config = dict(
    num_hidden_layers=9,
    experts_per_token=8,
    hidden_act='squared_leaky_relu',
    router_score='softmax',
    balance_loss=0.0156,
    vocab_size=32000,
    norm_eps=1e-05,
    learning_rate=0.0123,
    max_grad_norm=1.0,
    max_seq_len=256,
    max_steps=4882,
)
Below are experts of layer 6 (counted from 0) of a mixture-of-experts language model. Rows are named router (the router's row for the expert), up (a neuron's input weights, with its number) and show model dimensions 0-191. Each number is 128 + 32 x the weight over its row's rms, rounded and kept within 0 to 255. Numbers have three digits each.
Before each expert's rows: a language model's description of what the expert responds to. This comes from a sample of Wikipedia text that the model never trained on.

# expert 6
Description: Number pieces inside chemical formulas, coordinates, times, scores and catalogue tables, such as InChI C14H17, 35°, 9:33, 110–116.
router:175135124184132112166139105120120151069115113093128118101138127167124143113116097160099165137079108094091122093154127082119102090089084122111127138119138134127180108142178157144163083117158085117152105129147156140154143155106167131144098122173065096128148072118062134123082085077099070170096153108137104049128133130154125162101109068143130156078083126141137151085135144115163069141136135155096083099060117202083128136192155124081162173134199117122137163106138162109115111128163079193179133136166194158083152115166116122104109104145113111129217190154117144144089160093072095087
up0:078099103136110104115106100156111101149072178130111171139158119154044171198140112138116140106130110070150119121112149211163053065140125108055118138183109153125115130095129109154150170125159147200103078090138141091171114172129194098163140154148143146142194140071099153129152101169093157184126141120136063104162121146096114151128145092134103136125159106171085147109155182111131175217074157186105103133100116157125131148164154125131092113067130106133134133158112127092142182131138108122113108075104123081153139126149148128138172162115122080157114112060097133165106130147190134169
up1:118184112081108178115139105126138133125119134153109159152128098135116137157142141075121169121058196103079162185135157146170113180081051103141165095148134078124150152132082083132120124072075106156113111140109141122080159112092154111115167087154127076144123144106201061115150128033146135150100076148160171145085102081088106125120152057175114107149084166082131113104109125133166082113052149117101112094108110180154100144124145158093116090146079090199167161113167139101184107166099101159108143111137109165093158140141095130157131163076128117115084126146137126162177141102113097132
up2:121136092113145131134072081092127153151097122092142096126128153157146092104081103168119109132078120105084058101128117184116159103182131112079161148099100136081100110133096106099152119130160136121085190176070103166133166113188118161178134134052158097089188124116154136183110122146123094105135097036159149098157110135136178065116133122195182100131102146141085128147134099113156139075137110150139135137108178129121174140128078156136098076074082100097147081136142108127134115124064120153155123196090182129147078177090187147147120123128140138154182123063118075170136169089120124132

# expert 31
Description: English surnames and the final word pieces of personal names, often cited authors or characters, such as Jones, Clark, Lichter.
router:137102130126096193136128139120138140062039150069110087146129201110100110144135172138093052208116126099155172142128066086121137112034114112135092113176093100114136188158123143128136139134109182107150124143148097127096097154085089180131154125130081128183137108117149144077103172174117145137156135144133173102099099101156160128131127139143122124117122152135119150133101181151118106143113152098140121102164165140148105073169118136121096174141092133165132112114132176125161168152133150143055170126152111100106145108075083210129101131080165169133086078224141078147127138094160101190
up1:125149164070117135141110145138172113099083146174157175123098125120128105118117169112183105138154158158116138126075130133160111113056118110152115081088137173083135189183124144118181111146129116096184190152125156114110076171107139152092105066103180131136099113215057077125104080163126122115094057151116135135088122144111086158104093172142129161135076107115122138114132075158125166121160096098168140143122170151099135132060119164108144112118091167129148109149164091177046109142153162194133116163128110146111146116071060150202139190107063139073139159150120130104140108112118137143
up2:136156141077115165097149082169129097140135102088127137134192122121116148127132114120098162098145135078133126135094142143137110133158079170178100160129193168187118140148106140086052127118149129121126137131063124154151128172170049107171113156129148167081115119170161137123179110138106058134112123076141113117159161123142161084145135075084139108116071080173090110157176141086117082202147142168095150128126155157177109180120169112126150088168109128140153144162040052127098080132129133172180115137087153135142133132095105129183170198118086135111085137115082144080125124089118084074
up3:121145061109166029107177170169097132136028121119125156127132106160100101121099121129205126082080135130128105178176161146127174112121138155134160144143147163098141138085122113164132103127122031087108179095184110095130146134100170137139133141170130127076128102121128120153107148114132120161140146135147112205115111095111071092131123114111126110140163040146179132117084138123124148118115125117171060143100156190108182119111067143101093163134144144171154127104144146143111144172153110059168154132029086132126092148140072132105133093175094131139095120129104109139098144168097078155

# expert 54
Description: Determiners and possessives, mostly the, his, their, after prepositions in historical narrative, as in throughout his reign, turn of the century.
router:089067133139078130156129090128124122143138154134108143171118135052093199139084172096169139151127107161088156125156072146135164111082126071091148173079101154064122155109080079088073112083110090161144106164149152122156130126161100152132133142082118102128105199157148128160069096153121157127105125153106133079105097130066133157145117113125145098113088065088190112171122108127182159104175090174118165086142148129118083089143138120135112112153204080154145157129101129126156117061104193066099106141081148136149106140119164194106117153167113149119150136185103117147123162185187115116
up0:179132170135163131186127087094103133120097169118101116107127130102159135142153122131150150125122180126163134141144071099144057184120106115130133145185092103080079156130118107123158123127110117160145186105207117098153124169090115153063116133103077204184089154089185140081186181097117075102119145107106167101126151145100203137101141148121065178095133146129137161091148119129120117098090178138173082144129122146103131193124114118176138159153221131140086150135153165137191084107106106104180173114122145146133143152130113147189097184074108153110172144114105115122143115152088135063
up1:081157115103176105161148133118075156151100116151130119150158137044113111117079174097097103072174104090164080176146089163143163201074149114158170083152174072147154126098092155106105159141127120131098126149151079084098142125062131217102089102121205153157151129125132148130127108183137117138147118125191153175200074150128123047109123149122075169143135136124125166155106146142117121133149119127139101132146162108047138114129102162145165114212106140107110176134159144130123130103124094153104079126148095104107173158091130164102079124173099127111189173131146117111106142137122184095
up2:118105110137081139140120176118141108112108164146178151049134119134122153216150142122114103107114096113056143115116169068142155068134132082148132099102169061073115135133140133054048109129090133081161112088150160089185146067098105134083115105171118187125082142152070070105142124130114162171111073128118137138112114137092123109097181110169121132140100140105070115090110205101123063078050115088167105155122128121129096118156081094155142100167114145113072148132114136115179145136119142100154138122106121120151162182110103142151054156135100103128159104124066152151137163139166132150

# expert 24
Description: Short vowel or syllable fragments inside longer technical or foreign words, such as a in catalyzed, o in isoform, ta in cyclopenta.
router:140163147106164127182132147132123032158102109183104150116122113149079069084171107088100087087142121127136164079165141175208101130123149150095049165147133122117151163138126149185173100075145155150097154110117135126076086162128093165145098094113120083115108118140140163128118149140171121067094084159089190190171176174086126176159174133115130142115169160151160127092104116142147130160062130101174141134130159088134117132173125109085166064160088153133146142124090120088160173127104169119144152107191110149150140126172151125131068119064103092167137130167101109071116109102125162101
up0:142098096094107160099083111140153160160168184067110093170115121109104110096174147137166140149095165123114105071179101161066087123085085114185115148125110128108110176176062162126158143072111118134148139205122150129109170168121070129121160096109166160126120059119086073122091084161136091213102126102125109092109210127173146172118118150155094099149093189155106156118102132107101167117198140141145076137142114099181090121147123111161159155107069137130108124187137067137096076151109126141064137135074110174126161115143128134119096131140148119170109109150124115115088117133184150158
up1:095167113092139082139058169181150136183132144134184106116111122117078107141136132082131115165083121153139142112071168158093110153166113100096131101146101147143101108171137117210177089136158144042175127142123091116096174130084091126061093096091176134150166120109110124142122129148121078089140109166129157115146132111159118149172113181113086145090151088154138123040107109089124145101105180135116064102143131153171150143095124126171159121151191144171097135104099110204159117177167144140159125098124076168081112132100097131110144178142117178190153114188162136125176092129137122194
up2:125132127105050117092136168103092106120144110186140090019126131098114167115124115107067159160171137146139223149119109074117133138131045165139124138180080080111136109131083101066149152069089137099148142144105185169110100132094135172118137094152124156154143174162102152130179221128136119135113111158058173153164148113151153138141106112122171102134143054111100124129171142135164123151105153129163154121123186111112150140153099088104134099166138107190105135130134140039141101131154083148203124119127120102187115161126172099146087129154165127144090084178112139122122131112122135137

# expert 59
Description: Word pieces in Latin genus, species and family names in biology lists, e.g. Odocoileus, Scolopax, -idae, -aceae.
router:120100113155103151135143156136113120109089068137174133124157091151148121161095146100146096154074174085119169148163154184163069147148143140107117116166073148144138126073125121171136100163097165095119114087132166091151111174111098154110138130186107151127082158122157106135145120098135188067116096124114143142133128130146143171162116149089144096125124154172129173090054144110147057052135144123157157161156118163104088168134138163075094080214083114155085159053116141161104138136090170179087124108199138162166146113116130141145130096142062169210133139168130102086139096109176077093
up0:135175139111092140142106140145117185090142124083080121099197111112122150170140040151093092107083100121076096145165163122150123179087194127141106216084088125095078127098115122167171120056122112133091132157123141151115169175091134163197141160115107050163147137109105094124115162086139139148085155123185131093157118123177111142160160106060157176175133097124145096142135091147103131110159128092150165159106118133122129086111120087152167144068170167163143095061114103103112113134207135068095143088108110146178110153135136104149119120126103114165145113077168125136097114113107175078
up1:142107135109182097088092129188135109161142090082097138104102077095142083079115125089149127188111084140150143097095176103111127168182121121163157130123127149121097186130110146107151097114106132113183132123137158115112088179120132074096098072115141146146088137095170177089111063130151049149137119090152150117161149099151161162136072143071185080119112147189042171103094168128130079124161098157177129125088123179167106122073125145098148124106112123114104101099174166132068151088138077193122091145080146140199118120164091157152127157184129173084109147102123090096135124114108107152
up2:147135102149136169129165136156179095168167103105126145142153081095164170097108115128112154127082083137140139147069100182074187104148143105118114124174096102179146115159109087112189102131178145161096126140176174200141133161113082145141184142116136144148171145141153145131146082151124052203130089127143163170170158119111186199137103144037171133096129175162120144109131107123061152151128098136122130071119166182158136160110150132083154148196102110119101093134109092187105150156172127128066160117116070140166145082188140157148127151133130140181116150147107089113135122181093121133

# expert 29
Description: Short consonant or syllable pieces inside uncommon or long words, e.g. Cmdr, admixture, Arriving, hierarchical, Evangelistarion.
router:103166088152185118084130097069124189116124081110169108117111113153105135106088127116103090132151131172139180103118162208139054137149112118152180126116170161083155167157050116128166126117136119126143119087129160112124081131114146057123145145129121114130085127068142110083123112105102143120151172084186149122109125138077103142157142104144155130108177125210158117112171178132168112102128133134173130170163143094113153159094131102150149155128125221150173166160129160066083113113179104157120126122165160085121191128086130136130143216126101136143115160165174120099114095175073056168
up0:146167121158133103137117068149158043134127131138152090144109149154147125142107134171122121110118170077082117154094098186162123148126139148138180136120135160072057154137081128153090125098142133096097058150122120186119168131095122075079120097145161098107111108105086130120147109127118119123135095135081118078179150099133071190139125053162079119102153107127183091066112140130130132107080126098103104138110137162147150095162086167140118188146230154123121142108146096169123129146156117178096154133157179174078158133123147056090167110209066137177122149140104073153142141098086142098
up1:117143176099154112130144098129163105146077117187092136196178114100134075157146111190076109136142101107110144182089111118121129104173125098170150105160144115132123106171141161170181133184202145059047144143153122144102161160131121090084153127153112110118096134164179117134150148189079127111117136098165055158135193153148108138118137149096108111092164065121168104132141126157090105126153066091120143124092102207103164177122149127149133123086173071108151208188091115075134115108120103079106169133154161129148101152109090068161143141098092142086149134179125124089135135111150122099
up2:127171078160125106138155132152170123183064104116085071109101169124081116147171184137153134092143128106077163130129138105126112131164078150096122164131142146133151153156115102146151127091085121158127105131094131081120166128191203130129106126130148119127114141166137144156099121160097145190127175143114169076077153167092115100148132107177183120051120122158156147121118249120110126071125114176137149077117129122127091094061131125145113091149145160083133164121100164140134034098121105091125076113195156114119112198124168093108096107119090172091150069134110127123205149121139144109

# expert 3
Description: First pieces of split words, often short consonant-vowel starts like co, bo, la, in biology and species text, e.g. bogs, femur, gastropods.
router:147120133124152177119116109163116167158123069151179168121122103182114124162131102101119121096129103119111148076119167153164061112154131152098097121166098174146126110089167098171104094152115123178091138104062168145160166110146101155147128114152109103124087115150147124168074160113163144083116100158081109131154168139106156174194125121128149106084138105138135156102122160111121056148079150135139196208126119130092110147169161157094108103203151150151082174075144096142134091142122147184100131137177178135115142142172086144077093158096049089195139184182081110074101119110189150117
up0:113092112131079150143066138107140188125097170115102149082160177158133140117159092081108190153127130086080075093113124164109146174125085195138116128186107115144117130166133199161106159096102114104094104115163133118121182165169078128129105148178102142111153108133124117134127068214144109160145180193135133103121128089158125130149171127123178125202145144110123150094100130135171189177109123177142095163116101105150129148093134170149101163138128106089067103103166101128122167142104142153157084112137099132184115135191169135078105123115163113155160168142189139075119129157083029149
up1:075131107151087168156142063101156117114049152124156155164130132199119140155130142155116138129059114085098145096138156152100127202107208087121130164110148151086094152176133145104219155152123135132177078128170089114206157116104105121079184124127131076091120143147085076139142120152126140134165120072157149083159163153143142159120153176141130151113152157078116150159115093085135150109155182149161139120061162164125124112196124062135148103147086132114092111142192103161070111165109059118120117136122111155131139113140097086111139131123187165085124092089091141171127106109127094145
up2:142129146122118163092151159128157194138105133085130124127132166185152081087157113106106083106131110113137141096186095128094142096111086143178120166161186146095122137066129092168123186110173143152182133136070108154097123203159148133126132095068090152130172142149097129176073192087174117135078158155168099173102136064133083124170099156229107133175140115125046166113121123119106111078146120180100079111121143093146125115170203122161143161096124115121104141141129111163096134138137109126102075087094127022104144118132111107112111091130123145095170106138116107100104167141106125153

# expert 47
Description: Determiners and possessives beginning noun phrases in running prose, e.g. a, the, its, their, his, the show's.
router:102092098136082081116142088154137136124132133130137170167146076102096143143183150084154174176107133181083160152156097148134121126100132090124143167134059161095091104131090073150084127068051116192143170176080108162159099107121155068093098168077139109133113172127134134118034106097167145133177081137131115070138088146124099122158111074086113088145129083079154153174100109122173112105127136152172175162138091127204081118082156107125111093152190117123160158085104098149179118116092164094093134123105108087146093136158162162093103105164149141155122105148105103105148154138171146149
up0:126195082109151116194141153143096113115166153073098109148179145132187171117083149183175132142083052132131156103128186107125109078155146143189100128135167125119087157107119154133121146139061138137115169099151142170096133115106153083090191161116123109178106135123149143143141122112160083154191127148147091120121152070076177173105141139046160120129111107121108126102154162129088079101109145183104113094140121149100121099071111174187107150117146116119065185102115148144150151107121144131125143122088089082102121139132065090176085162099140110087185116048118115157109160163126201124
up1:115149032108141166134087108114111122111131124149075142175168042144108147170150140097207160105128118115159150147194057116124112147151166076131127110188102127075146106121144141136170096145100096070101156089129103119103082148119143185089149140116099127083139169122117149139155102120179149156093129153147063140070118110142150118107156111137159169112107130148103087128136178140036116093113134127149088159131089112126126193102130083156115152135127106124148149117135191176067119123096117039130143045147120094158112064123143092100133096123101109096120140125089157169118094200164111141
up2:181146111133132103086140110145127159119157135149149048138146203154110091080145162119175109127060130125081125115157160104103100155143089128163198140120200109124141153166142068166166061111142082056081088136110094164139104135069107112148120089119138104072131134081115183133093114097116116121126099107140174109191120113120183148082154131109135119081094126152096205127150118172183104093119138114141139087114072126141119111195092136157155102155156105143095128098094133105114082108091137091106093045113172108121118081102118153184129117113137093138110154090108091096170152122091092059